{
  "n_layer": 20,
  "d_expert": 64,
  "activation": "swiglu",
  "balance_bias": true,
  "norm": "rmsnorm",
  "norm_eps": 1e-05,
  "lr": 0.004,
  "batch_tokens": [16384, 32768],
  "seq_len": 1024
}
Below are experts of layer 9 (counted from 0) of a mixture-of-experts language model. Rows are named router (the router's row for the expert), gate (a neuron's input weights, with its number), up (a neuron's input weights, with its number), down (a neuron's output weights, with its number) and show model dimensions 0-255. Each number is 128 + 32 x the weight over its row's rms, rounded and kept within 0 to 255. Numbers have three digits each.
After each expert's rows: "comes after" lists some tokens at least twice as common just before its tokens as in all text; "comes before" lists some tokens at least twice as common just after its tokens as in all text. This comes from a sample of Wikipedia text that the model never trained on. Tokens count by the router's weight.

# expert 20
router:085114135130133124094143124100134156084146177138079134129113167141093147162129149145139122156158135157132128120147113112090158095138105111069190165084111210150113124151199115071181139140148113110175150108157148140185109080114148133049075186161117142081116089100136141193085148097104171133132153130071182115117118207130122127097151102127141149077100108137133133133041130176092121082153116145095088155108143043069183155098175083136094115198128109126138111167163147138154145136166118183155121145132192112130123158096156179139083124118091117160143144084107119113109152058124125148153131153144105140119142202128144123115136150109180131117063154085095155120106066094194159088165140091130147096177116109082128120122124053132077161148155178160160136160090091147112124109103191
gate12:098102137064135119136125123079099116100082203104106099093126135103093158169135084118116089125076122133126118091207129183170155189227142126107091153143127151165095098108104113139158119072127090100124131145116128132130121099046108087128223096101161097158162119100136131130141115136204082067121117087145128155132134138140117112105105153163154138091103202142130118080102156103159132084094161145139114131068157125143063138101132111141096118121170165150156035152078075147169127117118064192155157188140139138122097173143126127101160139115105101139040107110118092134060097073113118134140142082148139129147175150160129117122191134091165171108090131094124115155131086090077126111103169158168110222136111165148163131135114165103115134140099127141154155147094107113174160127131156
up12:093117134109141099055112124108164161143138135123141150129102166138088122111120116052132076096104165100158173174170162124085176092083115168109122125091123129124196109155149089111120101202073089099154117101140187094082115175170088178158099093145096132133088106129108152113105122127102218128150125108168094150172109058040131123141183199086126130198135076128144121125065107134107114118155192128165141119151075093128088083112174135109115074124135111090154159135159141152119157154140144153129098166082163150114169154101140142156133139139129121101149123145103118143216109119138145136116160117208128097103039108134139135129048133162093117136148126144172138147163165079174164129113124070149094094134144155102092170054121103134100116125131143184171082129167146137104128170143110
down12:191079148131151183089169071099107092135097119101178080079080172164075122115182158137194124090145117130145162136162100106097150104178164107160155171183104174147139073149105130101066080071073135125130150093152171111076129156128118169076152118130136118103083133129126177158137138172131096168168082098169164086103072134113090133143172138051121140118132130138181141122133075168108168134151162129143138137154145099062122152109163086114149070099073127150127092095121091094075131152112130136112113151074098068121148148124164145141145164106052171123110129198134191119111111120104166160087166097127162163142150157162113215138116143111199104123157100091123099118086133111113096130078108079143078138152094141134126140140108097153088091082120119172163131178101118119146118077125148
gate13:148121177100148174125114131145139207132143070186106149164133153126130140149115136103095080143117135163231116115182149110166143137190113173079118117107131168131079154126123106172110125117165120097140120170073177184097194118175120124145171078060134118088131117183099090122169118178133125109101134210129196145182127123126156135153129117094102134085147089092182132140154190142117084165074139135185160160142133086181123092108153171169128126130134140075098162092169089115092081142111127110164137133154136158115195097114088104136062119116122200099117097136068075127114170112156153158114173144142171145113157151140167079101160134062170094133124113111084140107081132151087149105091114090179160115103117084097152159133150117091114185114118175102125095079156138149110161154152138
up13:141183105173130126046153142109106074093112173149159092134126157160095142140109109149125132094137075090067150170129090052105085157112138076180100159189175128159118122145129173070098104120135115138196080138119107087084103111142104118204085122105134166202167167146148143109096122096150136174207110122080141066170153135155130139048121180225097127121123146161092131129123082100122111081133161129113142158143147133082115174172071157110096088100144115101113106169131111188153165191162126109129128141140110175139112138108194071125135187135113144155083144145053143122125088093109129213114121098122119078157154115150141119096170153161152149078121127152130129141142103095107134171144165123155168112087152101141092126166149152170130152135094101115143163137171101158098108102120138
down13:174109163114107162202144132099172167104174184138124157150090068123158140159099122187093085128145098089138128137205146143158171090098133149099106135135152135167121193156109140086102062137116120146088148147098148181055087128159056095126169134134162120114119110125121147064127157151164087118091160172100189156107197142135088073135122158201137124158161134047145160132104133119122133113129096131145082081161103095102181132136087156205162175126099206067127112128117132097137147172126108173098173158125084150134167110052131098130136120135118099131182096126123148147144109154157130166079129132154153200152163106146168139110121117135099111144120157137157136167134113113130109127083144124102134116050148124096190106158140081136093174099097077167137103098139106192108135185161147
comes after: ".", ",", "\n", " and", " to", " due"
comes before: " the", " a", " his", " he", "The", " it"

# expert 40
router:091162179138126153137116181101142164148092179086125088098167134128129132129192082110101108074126140128120117114153115097154117154118133097148079117113078111178158103181204089082070078153127109165066108120181106095102150136209101086091114152073189102135126128165104109124119161133121142125099144141140124073158103115096150179131150157094145090104102153064174149159044112085158173127114141131140139122149120147185170140150082144088109101155091156176155122090095151120119128167175197133120130108095169152118103097150090179101175093167132124133199124127143126096086098070126128167159169094100201128087142178141139132104138196090071120117079082155123143165127114101087132070136122102092148096088095164169128125150095112135174138056118151165148123104155128185092120135121077
gate2:100173110110126171133121112120130101128050169147126109141094141132135041152095117173103084087143157142138130173090049143153073112118128086072114175140107115106139142096113206151191134168095091109103189088103109129065145123166131095080140136112105129144123167150125118123163100120137095143106130167167083090100126198153112138126174146092136149181148140171153139178164125133147168124114139134079112203128144100167089120131194128119128100066180061164178116095087160120135112203120134067090140120096199125104100074120097102134084144127120167155135077146130091114142141090163149132132096108113154183190144130112173097144170138137126131154137098090207152122102113141130118145174173094138106145132152199175129135178194123133114131092092172131103168157098177129110174145121073
up2:107148132098122172091149120126124077117102193132184125145122170152145040150129169153094120117159097130163138186123089123129087100108160064083181128160169143104147154103179136135109146165126100141124108136068160107158168088169102087115106125085100144090174115112122144132136087113131131154138088155145111097140126154109126171178122174029122141133144106193161127181130096142171130116111105129148124125147125116142136107083144077128106117115126095139126111089093138154149112150179154141078138146116153147107082105085087129145116082135097209113143173131133108158147099045157183146095116165182078125175203115086191102181210163125141154103162101137081118180138083152099077137122121123149111139186073163132087192159176054123178149108088175100113174170098129113128160159122115
down2:106115130144124116154069147136180114179137149122090115179194144132141157167085160139117064110151110123210133150118111157146179114115161153103104119101143153182141180155135129094119122161099151145198152106101190157135139138129117135132112130109151063171102131126131093157140153173115173064059131136113114119107094152041122141147114143124121131112116152097083121101118128128148111107106135157113166105081108094171110091160126124098135082104100153110128122083134179069192116126136174095171121152182049160183098083110074118066121150135128168088146155132111113044101118166092093162128184154133136112074093164131181110151112141090111107162104142163184146137166149122137088110075091077084132010103096105160162183117098086173160075138134133173106078131160122096140126098135148
gate3:145136140129115070052151092088152164174059125137185163114127080137096114119116122134160115077109131176116136184117216098106162094105103099143119173194086132152103152092149143117124107156091109135165134117078111119128168174112132164189137127084089150133077091147100122148124097150138135161083186111140112139192179147164109146098112143119156164153138113105202089138116208062133135194065132105157144116146151142132105080110124142100123146174101122092110148149163181152098119150126126067139123145104164092124161133133086149097104106104090135046119117085112165123100118142127103160202102164138133193120168126138138149132143087193142127155125101108108155167105124134097100101103114098170140141146073076151143114187188091091122103018178155107152146141134166161167143143179149
up3:131129137073119098092171143085140159083153048154110169151165187161109105151172146126140086151125087171120203108144157091097099124156097070148156120096115156154110136121155092076121113148164115135122114148098130147108177139084108096138122121133121105082120075121115141040095162120124161065110130140143133180092137156118135128118094099083110139120076156092127103124132092114119171097143111118155145165169140143212129155106096161116077138088148138097096131130142155103155116143138230204138094110164103139121116121097093135131108107140088059117111068109136124118130199126145126125131151155091094154080186205112121094105165132147123083152083123162075166107120095133202130123053138082151114109083151158118203148108094153024107140102181172079112102126158099122145125167158144
down3:202168159141104145101200133125136094111119103192129072060109155138156148049121094146156150179122170097120083152112163146071125117086133125112126131095184174191107062114180136161097157160181125130140122132172106112114160134114151124119099140136138126090121132161124096185080157129140080131140118098085141138115105095182152128151096103121128091157069115054147098113075097144167162169157152186162154143177108187123178097191100182094194122114114070193106145114105173153155136112143138150141172131090110097129118115161168121093122087095102058086141098162154126138123124154147107101129184153167098098142173183114063092106160137166095154115098136149123121122165165169092114077203128132145113208107134162132172136094106143155146132124163101105141142128097141187149122134104085
comes after: " |", "|", ";", ":", " in", " /"
comes before: "1", "2", "3", " |", "4", "5"

# expert 15
router:107147176109141181093109146112094140112132146083137113091180163131145145141081132118050131122119170124172151054200120136112110159185167136150078098120065155160156175168139123132158077174099121190120106138146142166158113152123160116083110046139147115107169087103190104109103113117164168134130125122172148182135094136166114160180146105127122120165168130084106171107127118107128140167101051137140104098120143082155157137141116174147133081148117122133111173176099154180131157168142053102142119117106086103162167124191112133112095127143131132120131167118097162081187223143134130156141109059113176102104067116183133129119184139119122212098154137049085142087147148179107198147071130152094119148142177112156137189141088112147105152142143130149122105102138101149141078137131107
gate3:169147144080089100108098144188118129050148076122088154173157137079129125077146166141090116100144156160175147186170113064139122108113124128123143142092172208123178100162099117141119140137098151177132142128117144096115160102154115139144149196140156122125151148159096124178114078146129077183067174117113141118033128164096150190119145096136097104090131082101105116199131078100150202150116142149157111125102180163145092125098066078137131103158114155183144138118156119132120072149124118202179124078111072140139068132160130099116105121108121150166081096156205102135155098160157128111145116131114138148149124135139061129119112136104074116171147143125140119127076119126110007150127131131112136175110115124093127091106089132114144118050189133157181133159115090086117138150152136
up3:083083179164196123115146155107149174145066138117104123150116104146098101125116104174148125106193120152110127088025165115153098136066167126129189154171079109123082109030205168165122102174146156144160167105126105137119106104114142085124119147119150144123116162104161112089128130134095158070143141140127152095149078123146088100111117176118117109137105175159151142066118163152139127102113130104137126160146122187175109107179112112079107118131169137077171130128109137188141131100100167056155139166067156098181106095117111160138174101136161074125101121077137081129142099140127116167157065135122098148124121181088116152076150076137132179094088151178142201124148104094193140127145070098103136079142196144159113128124173203084117145139158148093079108094125110142110112146117126
down3:121122087177132105179185109110124141152135175157111132103102028155114090158125118158141108144139148148193128157104141086146151098085095158132162097110107133123144100068195151156128136145158124124110144182087146213170124151136120138140107163017105167115139153181120120148151127108177149088151196118116135098116146110098113132165093151108073116111089151128183156056139138171181095187134177153154088192122147128124109161105146127167164160158168089122173077142106128144082070153062143131113120086093117148113141158124127134095156110117116096131103149079152180118130071066131124139138125114181146165161122144066100131070171127102133062113096122178156121072136137106139096124087103106144122129150097133114113124165184136135085150117120151123086065078211168096109106178158148
gate4:182121103087090144078113104175121154121124123147106179138070132095120145079137148136132146121097034181110128108198125116198181188129121091152119134165120215134130142094168124100093126172097124167115167137088142161146135135149145143104140137115170071142101136118123089085122161164216162158128130152118099126090146127147126088171139081119105149154201114131074143161038152163119161118111173146054114213151156150093115189114141134121135131098140167120158187101131129101069140088135141140145099144163126124101109118094119123121151131134092204110174051147118094126125067150072189120150120053109109135133103108084155089125174151156123158148122093136142198157130127125111101163124146176098148152135117099196105127147141099078173119126191176107098116163124135128107165106128158
up4:111123082145112110186161155147115043132121122134163120122179096099062148216115095149177067063091212128135111153106173170132115131153147120082089154093163106138110142138186114171127113103182137112172140095190141079115114095092141147148112119107169165119100139143064123088158153099095118088163108074157129086186124128151146092094119150131147130100093113159111083126211083058115090132135125130146143080088138117170110086108167144163139132150140147094086052032113111115134089134098138120099098134040144086064095116119125111151094117130099101127090148119157139124113131120152134124139162166148115117161131167115119145177124119074113114163131125123151058131125103140167200187076143097170160103123150164137119118149150150147122114155156140096197074094105138174083094137124105
down4:103129119136167185058160073077111201161172160119071132098158059142127122133135084130136109140145192157133155116151092132137151133153203133150063109131140177135078133163107124151124151155099135150062073158177102188116097071094172131156142121142151113118107089119114079098107095111119149190169140134134181112081079123101145132097101095130118132144124095207102097065096149104078118149071179189077156110100134104136179101135130111132165147121129071107122103111108142105130130132134185136106165113126102155126165125112119130072141114092113127121093176145077128074115203150135087138115155112140079171123156124071155088110138134144075114090097147105133161114121035116130149118135151072140125141075076136126115117118114116061097152102081110189091149082075114113121150071172171
comes after: " ", "–", " (", "′", " $", "_{"
comes before: "0", "9", "8", "5", "4", "7"

# expert 17
router:109149146147144125127119122141146141133161151119136139089201094168123102084139164116138102168122124078139102094121077121093101114124179102147116106129159161126123125116104138194117156104122082172203182156166072064137129134169140116138169159105113091141171142121060102141094088139139125101106170121138063087093126094139174102106219125104141159140173098133168152098139165147107140176168133066154097169055108126129055119122136143125130144110105095078182077140034153215168097092145150140102156111147107146158100104132162080055105131135180079146145143129126134118162152133133149085108149126190105143112115119144085140111194128120081137178090168138159102113157076152101131095115118077201118134196092137100063135117142129070124104168154075155149076125142115072097126131099126
gate3:110118106118117150133126150094168132151163146148202131061113122141041154086149109106103071112088160139126103131071064048124149119102101136126091155141164137132122171176153113079134083152139128112040151069146072125151128127186137116131113096099132128104185128156150141181211146145168140160153156152097148125068163142093096161082191070145135108144121199115114120109097098088122093078135195103128083139092152080097146090140134087145087129169127122170123142073190115122146173141140133078114112050083146124110133135149170141082110169100132155110094126075168121129100107141124091131127122118133163159068134155116179134088117116136051121039101092119146125104143164086075113093100136145160123159175123115140154183159091072116139121097150179146112126104110114113135163114136168
up3:159087106124131122086107142141059143178125125072182104091126114067056141132075116137126112153149107120137116132128116124171105122091033179080160166148095127152139133156147093158140137171138130106125142138099189091125107168092094115081087107169134119121085093099145117158089112133094161153139060190159092140228131112141148108095157163120122112143095132130103122195214082082105158118166129194131124096107102149088095146125100144136169123084130166139048149097153192102148169130137138165184129138154113138071159149169103093160110134123185171151111129182143140140099092159118139188150150148118078068112140043163144114146116168120188161159088109119101176085151192135123106160144121154127123137129065133120215118130128119154090153117131094116114157134114099145104162104097113
down3:146097098148178126117131146113114119094104153093179103124180167166092131137106087156125097161120162086093135137165088137075179125132187114156077088172161162139118153125105123120140144144120119141125086188107108122092150147147130124030114121145152157129142077128166123141129081053090139170113167148141161052151092114169119090119177131073101125149166159098134098153091121070117074164086165116136131179118119140124110091149150156154074137193113121121171175094172149162133150160217142125158156092117105097128135103127143087146153124082087070100092100148191156143054152150098154109140153122113116108091113104117101199144118108155131104108152150069222159133124185106180136161174134108136142221149089098145085115107187137119093083112150161155125142088173119144177165146153156
gate4:154097124146118144075151175161151138104099164074117190090129154120092169150145107097133114162156103133136130155100103123069135113161171109135140135116181100145182134128134129141091055110057107153143106137162116100130121087117148114124169170120117159171161163054199061160115127174118085080108128105110130139161116188146147145093133135156097163133146117122198123141179074073105058178117100121129106148130140171159116128091151158133200101146132170135060074120146129158143105114176114091103121135092136158163105142108145102182082045136121111068152155123114095134108152109104099164129125059156102126124126064135073153067173071113067137094154151119098051091143086107140172118122099133113171154168155117156096128137207138129169151138155151180128150091099102079172185149136141
up4:121123105108152160090176139070134120142175160129164131136152083129151091077127132056115136097125103143148084123085105099084109052098122169126128123145137131078163133057123141116178072127124107093135094099047133142101072131151119103109102095066111105107154150164155154147087100041131113154132119119122137144111090158138114157188157051068106184173055205156084110113152078064123133152191144097132151099102133112162119126145122112145128136144133138115092135177080166133155154119116114126143125092138126131132107111163153163174131146182148147113165055132092086093128097124187175093105126102083152160089130083149211131107137139146126107108138085124160129098090089105031110086160130173169100119135127205171140138094133114159096160073127110078113135154130122128158133148088072
down4:125140101155099155137152199147113098175117118167134131175093167125139104152121120163135172154148128149087157106080134085148151151139081162152169151104100078098117148100073110109142123139130122090083105065200132136167097138160172118172106114124182089076138125106159169069138100153106103174164130131137106143167153142064123120047123126139138078128206083099108129096181113170124168167090155139089138117138131121068132194142138138092057115089182111156137127145151062098086121154092161087107110122123114162135191125126131170169150155130075144150079128171170055158134133141036151171123157141155125104165085160172098107138132142122099145149118134113145137165141085139163147151077128120057100085082110055155141111141149131162069077108121121079087152101074163165146129092157102
comes after: " ", "1", "2", "3", "4", "5"
comes before: " |", "0", ".", "–", ",", "th"

# expert 0
router:088115112150090173099087145142121068118143117134147148163086119155153150182076098114105083097179092079134108088099074136173119133150136095082174113100166115129123132140116086113087080166122128142185182131137175168135096096138101108124112166132133126148148109137153120065119155170092130127038159129144181109105153094117149148094121144112180092145117115093130161124116124199153176134079184171065127136188095151165137147127103195070124112154137150150127106137169138079145117153116135139092109075137093177104152138133119153117160113104133066158126124075153098103170123143076131150111172127105140113119171244190165087156172121135132119174113111157187119133087141122151127168065101111147111125102126084093079217148105151128081140167112137080087114121146166088068111162087183
gate5:186156101101133114121060080153205133140175129136103147064103145102123127127128085100142138116140131124138152134120130061132114111069148082138103176120141175102152137109124082169159155044086120146093134148177142157081146097139123173116156197168166135046154080199172124121142118173107129133154185094095185131123124169197143113117138142125108132141105080111149157108127218140103125175133129094119137089136133119129071145105104104136103137191136096135220134140078110118144107108099164103093102173203160126128127151097102147081104146122152083085175132131154147136099147134133095108144165155180132135137121139137099120133136113123120134134106154105074130126169070163094124167077150146076112149147095188121215144192133073070154156141202139147133127122096140089158146086090180
up5:115101142137110120127082165157089114063093130133168120175136165153181066118158117161211153152102108109103153091148152125115104096142097126106141114123093099088161143122161108157218183155144138144154078152115124109083145135205131135151098074154125135103147170103155125131102098072183169120084127139123112110124148088111118084153134173101071127069134160093098144113132119094092109078151120101079113126179138180095106162171117180102160111085161121135115094121114103198082162111113132112139152138133068092104126145105130070149135129094143211087150165106139100144164102074089179104126085112145104140118110065074113085117106107171120117081157067156185096144163158113151150161176124120139161153126090049129081175125123071129121096156069120110053130149132138213139132155133088
down5:151070130146126196091156095113130149127126164160109111171177100118164052079165128096105169053129110142103106101082133099180121138038120122213135174112119116159162189167143126106146146131170100092116064126074076117136108116119117149095137161112154116146146130164170117070087144068077171113172147095158097182119123156104154150130155091169169088129153134123096084090155128156111193124103133124181117121071129131168149161159125107163092106118138148157111115134114099142131168139123044116134093203128073139078102137103085140081169146109142126126135134129077135160132063156158090191078192092147113168145081079152109125134063114098146151139109083072162115125128116089134135106112154148142162150114085113119141084154085114122173112057144148141106089150140106118113112185137077
gate6:098144129126098075165130099083120104130101104088149140067071165134097178094151135185087170135129157106153079144074151093233183131156145128084175116076101095103112160091141097148144117167107148163139110128135135123133091124114165105085101169063090119108113178159079159143086125133120152083134115113160095152058144098117078074160059168107148132129116120172124162164125117159166111050164100111138131098160090086150132124094135131115139081143127129164103165113144073130112085128119216124146124131127186070179115154146122139163078165165130149092071072159102114137148108133123178166125197085097073107168110097103143108141077132115084149128100138162146131132126150144147113140113114176193078150157101108167141147195074113091112135086080074103181162155132133139167130120152160
up6:121110059156077153111059105169069137127084147095064121089142163085120134130129150080110153146161129025139133094147083200073122177158159162135079124130093202104090160184096089097123137165159111138132103156106159125148138117125103124136187128152107112106155183106136093152149099100105117159113133164114154180144081146124146099085127090155124137119163150088151133126174121160081112112093127147111066147183151156131175081176133148103158132128131096098102082065173160133159130105123161126082120177180093067092108125106142117089150129073165148112099088108161159123114106159109104126133107123161195100182105092108101122100091159115140115159193141109138128106115086087192093127218169101110183131073175143115148154140170139156155124131121136139064092086136171078110125097108159
down6:145165136095180117144122125212098111156096118146116110120129113066105029126067132143180133090120142127150143156139120140085101120172116110137127139112138073115111097061137120108152094110115126136153124100103120182123160158124131064179181142182123121097162165135128062145106132102160078127123113109079197137141154083104116133117145181126194125097045162155104077128108133105170151170122130044112077131137124197158129120124120127086083170127173107130118183107123198115090102093136127137180120133139177114093131093109118165126079113108115101164085156107126157103149119153170146127131126128169128128126160109089088120148142143244083120132096131130112172106169156085156083101114138163088173170092104140163175064098117172162123151130118117132058151136075198146074145147174134
comes after: "2", "0", "1", "9", " ", "3"
comes before: "1", "2", "0", "3", "4", "5"

# expert 24
router:170132122115124110176138171062127198186110129142125129069137066163068110086135135182109094127117101189149104097147120117146116174129105137108101128140155094085105143080144094085092157087146143137156086159133128086062119108100162134098116149111067144143082119176150136138115048152129186106145157124151119159121074146168152167151095118161077174128134189160175155148056198138159093120137141143147166137102161177136112189156124135138147087144111115115090087123157140112113144081109121158127170210164095107082127105203122150110132111113092158080129145133101109117125131152187121081198144157082157135155146168173153118129130122139094087153138085090176105136068108128143136110191115097119173181130176144136167129161081132085133070169138144172112153094134069114191125142065114
gate3:138092096145114176114088128123205150099138147170108149160108157102097188081117148133152140131089091132169103089115083074119149168141203123138118112158153124110102153143117103106148062089085140157087077106174090106097132137175158171135134085095121128046139176118158162150124113126156112144054089174108173156109074148161170149073105173119128070167110115145069124086131194118127153128138124153120121115188158149117065140146109132077138201095136163143129111111184143089204131187138117129124072158157181159162132138131160185164158079148080096152123124144134152161105114202126078187182124149100158113151135107100074156067160126122113114124165103113122162097132120203146118113174073143106139184146172131102144128133128151102137145115176122065156125132103125106172138172161122
up3:146151141157089216186045115130182108125133108172120175198127092118043103091167135179133132132131077130193108147128106079119149169130186112072170165163192176164141160105148096078099094117078127144092073059166104074130120123166193149133126123093117152101101163171135162149124090138147167156108110095130128134099104119128162133164138141171123100130111087190089119101103182157099153074109101138112108136118160126111095170101112089050134172130144142144132135135126120090170136156138132155122137146111175143137140105162114159193190083169120100152092096075119097158132122183063100120158143152097151130163148160099094124139178115153136096109197108101079191121156116129176154108125149135163146162151136140102158168113155087066116149112168120087126116147130113176144096160138081
down3:132119171135100139112067161113128120122130157145100185109133155107088132158119092072135118109127065121091095141141126127140120163145137143141165138100166099123085098108103131176102141159062093123103044157134067166135149115163139128121118104155140123095153093159135098199115133152092152172093111142092146115112076104178149091112172129130139165107111190175125085160099172157138118105132129132106117172134116129193120191124111147092155144091137140143120084073122063125167140163156138151148105111122099117124088000142171071147115139070165154119150101113053178113141184074116139130125087138095144093086110158142146122139126109136176154165150110156157175105126088155193173080130163102110109143137135083071211155126105166098077121105206115118095163138123087173209114118131111
gate4:135116114098127109187191109135147125119121185083069114119161111150131148159135136126167111145113150160124155065120115086104181160134163061130154130145159119137175173132184097164171102046081048083139126131157135162109145084178136165132120125097152115178116184110107141090142125113145142157109083110205067132172121120083148161185117114175083120111082140206082152178064176143164150112085134142088146114152167110146138136128121161096123128116169066110109105099066116085135126101121109150103120099095129165135134089150146170127124150146166095134133095123149124128156113108154141130125076180144131181150069143154083168112163135149124083092100129107195143162151050160087109057082150100134129142180156118128174159146178142079151124140162111169097090147136162213102114178125112
up4:108154111105124155195142129127191095126101132098068090124109140116091096130165127114121086145084124180104085074115112088202157159169152125165145140154183116129202127129127158146134122100070117094103125121120133130160135159193089145087185143114081098101115142135111174111129152148135131130090146116160183136114051130092178160144167076159157115079129150161115093099006138165135113104107160100139168158099141073138088108139093153090122187140142088157169105109147114116146154122132136131126140150164107168158107061150111096131107081190122079134153111130126127086114126193131153189137142145128141148168124176167133175057139100144112157117132100126228115156128149122113136082153179118128114137159139121191086135234133110121122110170162102167126119128124070146143080114200160
down4:122147076113162141126116121116109137147108067160170116128077150114112128148155183124102074138115123143149119160134124135151123121139120091129129155107134116046155140147109104108098136178201175133126125047081093143105131159110101073100123159098092118153113030129177159147091121097151120090058181148082132068126195137096169183201143080106125126152101103106117151158203087100138117082154150074150076158111172145113152153163140205133106159079121201126194126105090136148137197158108074099151157113135138141146111239115080138097106130122139135143072130132168085131108153140120088136162179168086141119135139122130089124136169090203169136139146144153142125136116153145111064155116113150083119123141113085083106142120138131147130177157100168071138150156132132157170168092103121
comes after: ".", "1", "3", "4", "2", "5"
comes before: " |", "%", ".", "0", "5", "7"

# expert 27
router:128097142136179109112125136120197122165168069120161167126152096119137145172131135114083128134178124125161139128150138181071093099127184135170097203125105151088070139127095112100181089119116125160131148069108124142163120090136068110186170108097088095156113133113150120145211121162153134128141091171140162107168126198089088155188100105132164122054065137132094124077078099081066112057100112089127094106148156076092177077115125118072141151102129055103100202123152136120090125126117133100157142144144140165117095093114123103102143105131091090138103136118147126110116157090178084131106178130125159101165087151142163087120147165076143101150131144129131098096146087150101165131098144135126174085121159157171147138083138136127186104129097183185094156173126102116097206097173185
gate2:168170107140094098161095099106126110122105183210120112083160167131179113102107119163089144150110142147130085101125083111113124134174163102160162141187110158133100130146153155071165142057136124180136120088062129160103121099090136111120127110120185164114127147155115057095050154124192128128135089096100154108120150140105155147114141113173148160183126081069161145159164133057112116178124141092167111162119168170193117108119130143136138130197123171086132172121097063149115185097138109113163146153144140151123099176100148170151149118124121101156135119166133111136085116154161167147093168175081165085130090141168148182163119168086055111108127135101080131162109155098155132169123142107170132169106132061115205027164174148121164098159143070123106134141110077165128117132108153
up2:096183141126094144106141154128104133135154138066103113135067100145139078166162138159121139185124134151143117089115112107166162097111151179104071146104124109117177099184113156140107089161144099145123130165184109048148194078155138129110153141188107159120178110087076128199117118128063090117131135176096111098119141093107146119149134177145064129093150125168135101087128220159166115104127121136150120126124174151085094168119160135136155135100121094168098125111099176089167111119098139061035125127064148131112122161103134105151135104104129144149089199107071125172120135084074140132051179083142135079136191114094186112126117089126214165127134209138168141154164137136109121096136161166105083142111116164128146193082095118121135118166123135149091093149093122148108099168116140
down2:122151111107151176073151163092114105112118099159116095156108098140146086086203147158111146098134116146123116106161156183107132121129163082094133161087102139149116112147094107144176096129136174076168148081082144132179156085091110168183123109132128149105124097167162104175122108132098146140084102165139094073112141137162120073191128094143132115115103090124092134094073187178141112106079106213178140140172167161157122125153137119137128023113079105148103134156110138080151152133129080137114136062118101161153146135168113118131157082122143105091100140140115132125099189084181073123152175108122173061115164167153173089118148123159091150079108147118093134102173158124141178124158185134035069073066196172060154122093108160156111101136125143134138113110117167132119157077125133
gate3:166167131106096169099153121180139131149105081112112165109147085122123110105147154165074104016128113120161133164131194140121157122107114053123123125146040156096108195113093099101179054120068115089143186107140136166120138131075116124191163136079146128155129143106083135139164156130103068110174129151105101109146139146105174088140122093136165083079093133113152144112101098169097149141061131133169099112161137140115183132107105191126103139139108129152060093149131130151094181145129174085137122181097114127147160170124105107136086132091203089122126096137155104207111099092145128138182179086105133164105158149122126063093180145127082132116056111110115162050129115141126101095103115092126106129130137127168140128127125160149142133025177110143166146114141132137178157133092157
up3:164149112082140108129103123139110113186152148139117087168146096119121126189138093108190121098120116141150183215107167111083124123134165103101132147152096108110067145096096180159115140174056134106104148154164189088094111203085167095109132110122175133179118107104126128146147102120073138108141126130116137137141134099155116092082153126113143168141110103185104088146120131118091114130147138145124128134118185120185128065139155119141167148145133113128130123116183114132175159177147132090173121108090112202122125177143128100237206106148166166109142097172154208166201147172149151136176170177204099123109091144096170143125148202114127134184112101137082092127158124144130144164115149106154046201076115143148171108094121166147151073076113136129126147082136127137108123130142154
down3:074129216074179134114137112163174109151191092132102122133101160131143162167152113162095147150148181105130119165163160152103153137133118100101081179142142157167058032198094169077145196114135171105097135108102128127124133131101100127123172110113118096097076154189152119152087115201126085141118049135145171128115161127097072167153139144132129158153097196112139095086107148154107087168130106078144137090133102130167109140141120113094132159126117145118174165093119147062120066078099094124081123149144148157138159124072089141129153095077121148116103150117137130116107148174143083113088109121117135125145133157128188125109153114188095071101142082184167113155166169107130139166160150080118107065135071110117105108136189151146151126109103139177135167189076089125066116119177116
comes after: " |", ",", " in", "\"", " /", " January"
comes before: "1", "2", "born", "S", "M", "3"